config.toml
qk_norm = false
beta1 = 0.95
decay_fraction = 0.588
Below are experts of layer 2 (counted from 0) of a mixture-of-experts language model. Rows are named router (the router's row for the expert), up (a neuron's input weights, with its number) and show model dimensions 0-159. Each number is 50 + 12 x the weight over its row's rms, rounded and kept within 0 to 99.
After each expert's rows: a language model's description of what the expert responds to. This comes from a sample of Wikipedia text that the model never trained on.

# expert 29
router:52 59 62 45 52 71 40 41 53 40 53 29 43 46 36 54 67 43 52 45 49 46 22 52 60 37 42 56 35 65 62 58 73 48 54 73 67 55 69 52 48 49 71 43 26 26 60 56 58 55 64 48 44 45 56 48 45 42 53 58 32 47 46 41 52 65 67 32 61 40 49 58 62 38 31 69 45 64 69 40 63 47 52 44 53 47 55 32 34 51 51 47 54 64 53 49 62 41 45 63 59 51 60 65 36 58 55 55 40 39 66 42 67 60 46 68 57 39 66 49 33 66 64 60 57 47 66 43 43 60 31 62 60 60 64 49 60 56 61 62 40 46 38 46 59 46 61 65 70 54 64 45 66 35 42 47 60 52 48 83
up0:42 59 74 75 56 61 55 74 46 49 73 61 71 53 68 55 48 40 45 62 62 73 76 47 52 55 65 42 57 36 39 49 66 39 39 35 56 54 51 60 39 42 40 37 42 55 15 54 50 50 64 48 55 42 49 56 19 69 50 52 62 53 76 84 42 47 53 46 73 43 57 77 51 60 62 54 38 57 60 54 54 39 75 47 50 48 49 53 51 43 53 38 35 39 44 54 66 63 60 37 59 18 69 54 60 39 41 48 47 62 25 73 61 45 45 34 32 63 71 68 39 63 50 37 46 52 57 41 64 50 58 41 56 46 67 51 60 41 34 62 58 62 54 37 45 42 40 72 48 46 75 46 45 44 35 39 21 73 46 55
Inner syllables of names. Middle syllables of words, often South Asian or foreign names, such as am in Assam and Assamese, sh in slideshows, ur in usurped, ar in Ansar.

# expert 12
router:33 46 57 55 61 60 53 46 50 43 60 53 39 32 51 48 70 23 57 61 48 58 40 64 54 50 53 57 72 47 60 46 79 61 56 55 52 34 80 47 54 36 60 66 40 69 48 40 56 34 49 55 49 39 43 40 49 46 53 39 27 38 61 47 47 63 34 52 71 54 41 42 56 34 66 70 46 50 71 32 59 57 32 51 61 32 50 54 61 35 58 47 56 56 65 49 52 39 48 39 54 51 56 46 51 49 57 69 41 37 64 39 72 40 34 56 76 51 43 44 18 71 52 55 43 51 41 26 54 63 36 60 63 66 54 48 56 44 53 66 40 41 78 62 46 51 47 66 50 52 54 56 59 46 44 71 39 40 48 56
up0:61 38 63 61 53 54 54 39 44 29 58 63 46 56 54 65 38 40 49 58 34 49 53 68 54 53 51 55 55 53 51 40 52 46 63 43 44 34 58 51 25 22 30 45 42 56 46 58 55 55 67 43 36 54 60 41 44 41 33 43 55 60 55 67 70 51 51 49 74 23 82 34 30 50 48 32 53 57 63 69 44 55 41 43 53 44 41 76 54 15 47 48 58 48 48 26 46 54 50 41 42 54 58 54 90 74 68 55 51 46 51 54 52 32 59 29 57 46 62 39 57 35 52 45 54 33 20 44 79 57 49 59 48 40 62 48 65 53 42 51 50 60 50 41 29 51 46 52 59 41 63 58 51 31 63 55 50 46 46 46
Mid-name syllables. Word-internal pieces of foreign names and place names, especially German and Finnish, like -ro-, -ke-, -mer-, -heim, ü, ä.

# expert 35
router:38 45 44 55 21 42 26 47 65 64 73 40 50 37 38 36 33 75 52 48 54 65 42 43 48 46 66 71 61 64 29 37 51 76 48 44 61 51 62 45 50 54 38 54 44 54 52 46 26 70 54 61 27 44 46 47 50 35 58 50 57 35 54 39 54 44 68 39 42 44 63 43 67 50 34 68 67 42 39 56 47 48 31 44 41 59 52 42 61 52 43 52 71 43 42 40 47 41 42 53 56 54 43 41 45 56 50 40 64 45 51 60 30 44 69 50 56 47 49 43 24 47 54 60 65 43 50 66 40 57 38 78 67 58 39 23 53 47 72 38 57 42 43 55 50 43 33 56 47 56 34 56 50 47 53 36 65 41 56 66
up0:56 43 57 48 49 63 37 65 56 52 61 28 87 40 57 46 37 37 35 71 49 53 41 75 38 54 59 48 42 47 54 61 51 38 45 41 59 38 55 38 63 48 37 63 33 32 26 44 44 39 64 56 59 32 46 34 44 57 43 50 40 58 73 62 44 49 39 39 36 30 76 41 64 41 68 48 76 53 32 51 48 42 49 49 32 43 49 47 60 56 60 27 54 61 53 46 45 63 44 66 33 41 57 49 51 64 49 56 50 35 44 58 37 43 45 70 51 33 44 57 81 48 65 43 66 47 44 59 45 52 62 39 64 54 76 46 46 37 41 49 59 55 42 43 38 51 61 46 37 69 38 85 57 11 51 33 35 36 33 36
Commas and pieces in foreign names. Commas in name or place lists and inner pieces of foreign personal names in sports tables and biographies, as in Oksana, Ocasio, Omaha, Tzakis.

# expert 34
router:45 41 56 54 73 67 54 24 38 45 44 57 64 54 41 43 31 57 66 47 47 46 35 62 41 51 33 65 48 32 44 50 41 47 70 51 24 42 53 65 49 45 51 36 53 60 58 46 36 35 51 26 53 57 58 15 53 49 79 44 44 36 55 39 48 58 56 73 49 52 36 45 38 40 40 49 60 57 59 34 63 33 56 31 40 51 46 38 46 67 21 38 51 60 39 47 70 45 44 43 48 36 65 63 36 41 30 42 59 53 38 39 60 61 46 61 51 49 34 57 65 38 62 22 50 30 54 40 65 42 54 76 39 41 60 31 52 65 55 54 36 51 22 60 47 81 48 46 46 69 48 34 70 60 63 61 44 39 63 39
up0:55 40 36 52 63 52 46 53 21 40 48 35 36 58 51 50 61 58 49 49 54 48 60 51 64 41 43 49 57 58 51 38 70 62 63 57 31 43 49 52 53 45 48 55 34 58 67 55 54 52 30 55 43 50 41 39 56 38 43 19 68 56 54 79 51 57 35 38 53 52 38 56 47 60 33 31 51 77 40 48 30 59 59 47 58 65 44 38 39 47 69 37 46 59 56 55 52 63 52 30 53 27 41 51 38 44 60 48 29 49 48 62 49 58 57 50 40 51 55 63 47 37 61 38 40 55 42 40 29 64 54 40 42 54 55 55 48 58 36 46 41 46 61 41 43 46 55 61 34 51 55 34 58 22 56 53 42 40 29 45
Mid-row table pipes. Pipes between cells inside table rows, especially after numbers in sports results, election and standings tables, plus semicolons.

# expert 9
router:38 41 43 37 52 71 37 39 57 56 77 40 41 50 45 95 64 33 64 75 45 48 54 61 64 47 64 64 57 79 56 58 27 50 33 44 67 71 68 74 37 46 79 84 32 51 44 74 73 35 46 66 68 41 54 39 42 42 70 51 53 20 45 59 56 52 46 56 59 48 55 36 65 40 44 58 46 52 64 50 50 28 54 53 53 39 34 40 64 39 64 55 62 66 55 47 45 42 42 70 48 33 51 52 62 57 46 41 52 63 43 51 52 53 45 71 50 40 62 54 62 27 44 48 44 47 51 50 64 64 50 60 47 42 55 43 50 48 58 63 45 63 43 30 57 52 47 74 57 45 45 24 56 26 54 53 75 54 54 63
up0:39 51 54 56 43 37 47 47 61 54 54 60 71 48 50 41 40 42 37 63 55 42 52 41 64 48 44 49 41 45 45 60 47 64 53 45 50 51 70 42 42 37 45 40 66 32 78 68 27 65 61 53 61 51 63 55 54 73 59 49 36 77 53 43 53 49 36 50 01 61 41 43 54 50 60 37 34 81 67 43 43 35 43 61 43 65 43 50 55 68 40 16 49 21 35 51 51 53 52 44 27 53 59 50 41 47 45 66 38 56 29 42 74 63 58 84 25 48 59 54 57 48 27 63 45 51 55 50 48 52 17 66 57 35 61 60 50 39 52 37 34 52 41 55 52 41 57 35 65 55 47 41 51 53 47 56 49 36 49 55
Name-internal word pieces. Middle pieces of words and proper names right after a capital S or other initial letter, such as S-han-non, S-under-land, She-phe-rd; also See, These.

# expert 5
router:66 51 34 41 48 49 58 70 64 40 60 64 62 30 44 61 58 52 29 47 77 53 66 58 44 41 40 56 62 45 48 56 40 30 35 48 32 48 33 71 65 47 41 50 38 54 57 58 52 48 62 57 42 44 57 32 32 38 40 62 46 54 41 58 62 42 52 66 43 51 61 58 53 37 60 55 40 52 39 39 54 36 39 44 58 31 46 45 76 61 57 41 56 51 41 31 41 52 67 49 61 60 37 24 43 48 41 60 48 46 47 48 57 34 30 51 48 53 49 79 69 49 55 52 41 37 39 59 66 47 44 56 44 62 45 26 58 63 24 55 43 37 38 48 47 47 26 54 32 47 54 54 53 59 46 63 43 30 21 56
up0:33 26 32 72 33 70 77 54 55 40 58 43 64 47 40 45 62 30 59 29 44 71 52 61 31 49 26 48 46 48 60 32 56 45 51 28 46 44 42 35 39 47 59 38 41 59 63 67 52 57 85 52 62 64 58 39 47 49 53 55 53 69 46 38 50 26 50 59 48 42 31 61 61 35 57 39 53 42 36 54 60 51 53 31 80 57 61 56 42 25 49 65 34 39 58 54 38 46 58 61 44 56 56 59 78 48 82 74 47 45 45 70 46 49 69 48 50 39 69 64 33 51 55 43 48 56 56 37 46 27 43 51 73 53 49 51 38 37 50 37 57 58 73 41 56 49 50 55 54 57 43 43 55 62 52 50 43 47 64 47
Sentence-opening function words. Determiners, pronouns and connectives beginning a sentence or clause after a period, comma or line break, such as The, In, However, This, which.

# expert 2
router:47 53 28 71 73 59 60 52 51 57 53 49 49 41 43 60 40 63 58 27 61 51 50 43 24 34 66 60 51 41 54 69 38 59 31 74 56 47 58 38 53 56 43 40 48 62 69 41 46 66 53 19 55 45 64 41 73 49 55 47 45 48 57 62 51 61 55 52 31 57 61 33 42 50 35 54 50 67 37 58 38 53 48 48 52 65 58 50 52 67 60 71 42 52 52 38 56 38 42 46 60 40 37 33 33 59 50 60 65 33 64 47 30 59 55 61 50 55 47 45 34 59 50 57 77 35 66 77 27 47 39 53 44 67 34 38 51 42 56 57 53 47 46 62 63 59 42 60 48 70 51 75 61 47 42 60 58 59 44 63
up0:39 47 60 60 56 47 33 45 48 53 60 52 45 59 46 51 45 54 46 61 56 40 43 39 45 37 46 51 34 47 56 50 40 60 37 54 55 79 46 56 37 46 45 60 32 63 33 43 66 38 33 46 33 32 68 37 59 43 63 67 53 24 40 53 29 19 47 45 54 52 41 49 42 60 63 58 50 60 58 31 51 76 26 27 47 32 54 52 54 49 63 51 41 49 70 19 47 59 59 63 49 34 29 52 60 37 42 39 32 32 41 48 55 61 52 51 55 36 32 54 49 62 44 57 50 68 60 49 46 36 42 52 41 60 42 52 58 45 53 55 47 26 45 48 79 40 42 62 36 73 63 63 55 37 48 23 57 68 33 55
Word-final letter pieces. Short letter or suffix pieces ending or continuing names and rare words, often after a vowel, such as Paig-e, Regga-e, Anglic-an, trespass-es.

# expert 55
router:73 50 39 47 34 50 51 36 33 44 62 58 44 57 51 32 52 72 62 45 38 50 44 57 46 61 43 52 37 52 57 44 23 61 66 46 48 48 45 68 49 44 46 28 86 61 72 61 41 54 62 47 39 64 61 56 63 77 58 35 47 36 60 50 64 50 37 28 36 43 59 45 42 55 49 52 44 49 69 34 45 50 64 61 43 80 60 65 38 61 52 56 40 45 59 59 61 41 48 48 54 70 49 55 50 59 51 56 62 46 46 50 45 48 56 36 53 42 59 64 78 26 69 57 46 32 28 62 47 31 48 49 40 45 34 54 31 55 43 57 48 41 48 64 50 46 63 68 38 39 58 44 57 54 40 50 49 51 40 53
up0:81 59 47 54 60 46 41 63 59 39 48 62 39 39 81 38 48 55 45 55 55 37 40 48 62 45 33 74 51 41 32 66 39 31 52 56 56 16 47 53 59 61 32 48 67 49 27 37 48 48 31 66 63 40 69 37 19 61 47 41 63 72 56 50 40 34 44 24 56 31 23 69 55 50 37 30 43 44 48 49 57 59 55 46 20 33 69 32 55 51 46 55 55 58 43 47 45 42 56 37 61 29 61 33 69 43 46 37 37 63 39 28 36 40 48 69 55 50 39 40 31 46 54 66 64 45 50 74 62 57 56 52 65 68 67 41 73 36 39 61 63 39 54 75 39 52 48 55 39 58 34 45 50 62 66 40 57 49 45 13
t and e after pro/De. Single letters like t and e, mostly after pro or De, as in protrudes, unprotected, Detrick, plus word endings such as Complete and relative pronouns which, whom.

# expert 26
router:46 59 73 50 61 78 39 50 49 52 78 54 41 39 61 59 57 35 38 73 49 74 47 49 78 58 66 48 67 44 37 46 64 64 58 53 66 33 58 55 55 40 38 46 53 46 23 32 50 65 50 70 53 49 50 36 40 75 62 71 11 34 57 59 29 58 33 54 58 43 67 65 44 56 41 44 60 51 63 50 43 37 75 58 32 48 37 40 37 55 66 34 53 63 62 60 52 90 53 55 53 35 55 42 60 70 42 48 60 70 62 34 58 65 40 47 45 61 51 48 59 64 55 58 46 50 73 60 43 85 60 67 46 44 52 58 38 58 35 63 56 63 42 53 47 56 41 56 54 50 64 38 47 51 34 57 62 48 44 41
up0:55 61 47 58 51 34 39 62 46 47 58 57 51 49 30 49 57 79 37 45 35 41 51 47 58 50 28 39 70 47 60 47 69 37 71 36 37 56 44 62 68 67 50 33 47 33 36 53 42 43 40 51 56 48 51 58 45 25 35 56 52 60 46 42 68 30 35 36 54 59 49 40 47 41 39 63 61 42 46 41 30 55 28 54 48 51 60 52 32 55 35 55 39 60 39 51 44 64 48 45 54 33 48 38 31 74 52 34 55 66 65 55 74 46 51 55 41 66 33 31 51 59 29 54 53 63 57 43 34 46 25 55 64 45 59 46 66 59 67 61 47 45 45 50 80 48 55 45 69 35 53 41 62 29 36 36 52 35 46 48
Suffixes -ing, -tic. Word-ending or inner pieces, chiefly -ing, -tic, plural -s, and stems like sid-ing, ur-tic-ating, der-ive-s, e-mb-edding.

# expert 32
router:47 63 61 36 42 49 60 38 50 62 38 27 61 50 52 43 49 65 53 64 29 62 33 46 45 51 51 59 53 32 37 53 61 51 20 54 68 64 74 44 53 56 62 55 64 42 56 57 61 37 50 32 61 41 49 67 44 58 49 45 22 55 27 40 39 49 53 41 55 25 68 27 45 51 62 57 65 34 45 33 40 53 41 35 48 47 73 56 52 54 37 42 52 44 57 33 62 53 47 47 42 64 60 36 41 59 50 58 45 63 40 48 52 55 63 40 56 38 58 29 33 75 47 31 73 44 43 55 62 56 51 59 43 40 48 53 25 44 60 43 58 55 45 55 58 62 65 59 40 65 46 80 42 66 64 58 64 51 57 48
up0:56 49 51 42 19 67 36 56 50 50 23 28 67 71 48 59 60 62 59 61 71 38 87 45 34 62 59 52 56 43 45 47 46 32 44 55 56 57 36 43 40 40 52 60 50 58 32 64 49 51 51 62 58 54 42 39 51 45 32 61 43 46 56 54 52 33 59 51 67 51 52 61 71 43 60 35 53 59 53 49 45 59 51 59 45 52 50 60 51 49 50 58 29 68 51 43 45 68 50 25 48 63 59 50 54 50 45 55 53 50 46 44 54 23 49 42 56 19 60 51 35 35 53 39 35 47 45 32 56 41 56 65 58 64 76 49 74 52 57 54 60 31 57 45 48 47 55 39 46 35 60 40 57 54 35 40 53 75 40 53
Plural s, closing punctuation. Plural -s on nouns and closing marks: commas, closing parentheses, quotes and periods ending phrases, as in test-s, (SECOE), skin,.